Below are experts of layer 5 (counted from 0) of a mixture-of-experts language model. Rows are named router (the router's row for the expert), up (a neuron's input weights, with its number), down (a neuron's output weights, with its number) and show model dimensions 144-191. Each number is 128 + 24 x the weight over its row's rms, rounded and kept within 0 to 255.
Before each expert's rows: a language model's description of what the expert responds to; "gets" lists some tokens that make up at least twice as much of what it gets as of all text. This comes from a sample of Wikipedia text that the model never trained on. Tokens count by the router's weight.

# expert 31
It responds to: Single capital letters starting a surname split into pieces, especially S after a first name, like S-illars, S-essions, S-elf.
gets: " S", " H", " s", " K", " | S", "S"
router [ 79 123 126  75  99 119 124 122 140 101 120 118 125 199 146 149 134 126 102 117 115 163 161 119 122 105  78  60 122 135 114 131 126 168  67 135 154 114 151 140 132 138 114 103 100 123 115 107]
up0 [136 154 146 133 123 130  88 106 171 108 114 140  76 108 116 135 146 122 111 115 121 130 114 122 140 127 161 131 110 104 112 115  67 109 145 150 149 125  71 127 164  86 120 121 144 133 140 118]
down0 [128 116 147 123 111 123 105 144 162 159 107 127 156 133 100 135 127 163 124  88  86 125 145  74 148 163 153 112 114 112 100 127  90 147  86 143 141 104 145 113 127 114 146 139 157 102  93  92]
up1 [112 117  86 148 149  99 113 126 148 149 149 126 121 135 107 171 146 109  85 111 112 102 159 117 141 182 128 149  90 117 129 136 127 131 136 119  94 146 150 177 119 167 135 119 111  99 104 104]
down1 [138 108 171 137 148 105 138 154  79 125 118 141 131 107  71 140 163 148 119 115 102  88 183 153 100 132 123 134 149 104 158 144 126 153 152 168 168 112 118 142 133 129 123  92 111 120 152  97]
up2 [107 159 175 130 130 125 152 120 138 133 136 136 141 149 153 155 118 107 121 143 157 139 113  59 105 157 101  96 128 124  74 151 148 126 131 155 140 114 141 149 140 124 152 149 121 146 115 122]
down2 [153  99 137 142 150  81 103 126 112 143 131 151 158 156 117 114 159 138 104 151 146 109 115 123 103 123 113 129 137 184 164 181  99 106  94 129 142 124 151 100 126 140 137 109  77 150  77 122]
up3 [114 124 114 151 125  95 114 119 163 128 163 179 149 138 151 159 154 100  91 136 155 132 106  99  91 149  74 137 152 121 140 125 112 148 151 165 144 123 144 116 148 164 105 131 155 116 132 126]
down3 [ 85 129 140 127 155 127 118  69  99 174 141 130 149 109  83 131 131 137  64 122 120 105  92 130 138 175 158 106  96 139 127 154 144 151 118 137 128 118 132 105 129 140  89 103  64 170 122 112]

# expert 12
It responds to: Last piece of a noun or name right before a verb or clause, often fused with a comma, such as city, building, Edinburgh, (Aglaure)ion.
gets: ",", "),", "s,", "a,", ", ", " it"
router [178 100 166 136 133 119 107 125 148 108 150  85 143 137 110 151  98 110 192 120  84 140 135 134 116 131 147 124 163 123 153 112 151 187 112 117  92 169  91  99 106  90 168 111 124 110 151 135]
up0 [107 156 147 171 146 133 163 158 100 133 126 159 122  99 154 128 158 139 110  99 122 170  94 123 124 127 111 135 120 125 157 108 105 107 142 145 142 126  96 165 118  66 102 132 124 127 132 171]
down0 [155 113 103 145 139 116  97  58 127 119 128 169  96  97 107 142 138 135  97 145 163 149 122 128 132 171 143 132 144 169 120 143  99 108 146 131 116  87 149 132  89 140 119 109 117 152 120 106]
up1 [ 56 168 135 141 127 104 133  93 155 131 106 133 164 128 141 174 122 156 101  98 119 154 150 114  79 147  96 110  99 109 110  98 150 126  87 102 144 152 149 128 117 116 169 120 138  99 134 117]
down1 [ 96 144 108 119 114 153 105 153 112 138 165 116 166 146 121 194 156 125 132 114 142 131 122 155 131 134 136  99 134 161  74  79 163 123 130 153  85 194 113  89 127 156 121 140 131  85  95 106]
up2 [154 135 140 112  92 124 118 147  89 121  96  89 169 166 111 127 107 135 128 132 110 127 109 122 155 174 122 107 173 126 160 148 165 155 100 124 103 142  95 114 133 152 181 121 125 122 182  94]
down2 [102 105 125 119 111 163 128 124 148 172 128 150 121 108 124 167 137 170 123 123 129 125  87 120  99 143 124 118  79  92 134 121 138 183  84 134 116 106 118 172 126 132 135 131 105 121 127 150]
up3 [144 186 154 129 132 138 121 122 102 111 113 121  94 173 114 156 119 140 142 110 141 154 125 125 119 127 141 176 148 163 131 160 135 112 168 108 152 138 137 148 108 146 121  75 119 134 130  99]
down3 [123 159 122 117 151 130 149 106 121 119 121 133  95 175 161 119 129 123 133 151 145 126 145 136 142 131 124 127 137 120 153 129 129  89 140 131 121 149 115 107 118 153 120 120 144 185 146 111]

# expert 19
It responds to: Plural and agent noun endings (-ers, -ists, -ions, -ants) and group nouns like people, members, students, plus verbs like announced.
gets: "s", "ers", "es", "ations", "ions", "ings"
router [106 125 119 115 147 145 104 117 132 121 114 168 112 128 153 136 109 135  90 112 112 123 115 144 160 158 126 111 157 130 124 186 131 158 128 114 128 141 132 139 110 142 104  91 148 103 141 141]
up0 [153 150  96  62 160  96 121  93 144 138 154 173 138 186 156 115 106  99 118 132 127  81 129 147 112 114 119 121 141 121 147 127 159 129 152 157 157 126 128 147  96 168 152 115  94 132 133 124]
down0 [124 102 141 114 144 133 142  88 152 126 107 125 128  98 186 105 108 128 104 140 155 150 100 104 196 174 107 124 119  84 116 151 147 126 113 138 124 145 106 144 151 151 110 114  61 151 146 118]
up1 [140 179 116 154 135 137 148  94 105 108 142 155 109  91 152 120 103 159 137 144 117  88 173 128 116 115  82 164 153 145 154 126 151 103 115 127  94 125 121 121 130 153 112 130 142 135 178 100]
down1 [136 147 144 117 128 137 139 133 105 118  98 111 156 113 112 138 194 151 121  91 146 102 122 157  87 117 120 114 126 121 138 140  63 126 163 143  92 113  96 121 141 108  82 138 103 137 159 116]
up2 [160 135 149 141 156 144 149  98 128 135 182 132 154 133  89 135 125 133 135 144 140 148 139 138 119 105 169 150 126  82 133 139 133 147 174 143 141 149 118 150 185 152 126 150 129 138  97 158]
down2 [126 143 101 129 112 120 155 136  98 115 143 159 135  86 169 123 148 141 163 151 112 123  90 150 108 144 100 144 170  95 126 155 114 138 145 124 114 155 114 122 121 146 163  92 117 161 137 106]
up3 [100 169  95  99  95 107 124 112 136 167 110 135 174 156 103 137  78 124 126  82 145 116 122 184 156 111 133 103 149 170 134 135 105 128 129 169 146 141 160 118 130 129  86 132 102 130 126 117]
down3 [152 154 120 128  84 149 127 181 172 142 159  97 163  81 130 128 107 123 123 133 102 104 131 141  99 121  95 146 118 177 120  89 174 137 151 145 123 134 140 125 137  89 160 128 111 104 128 142]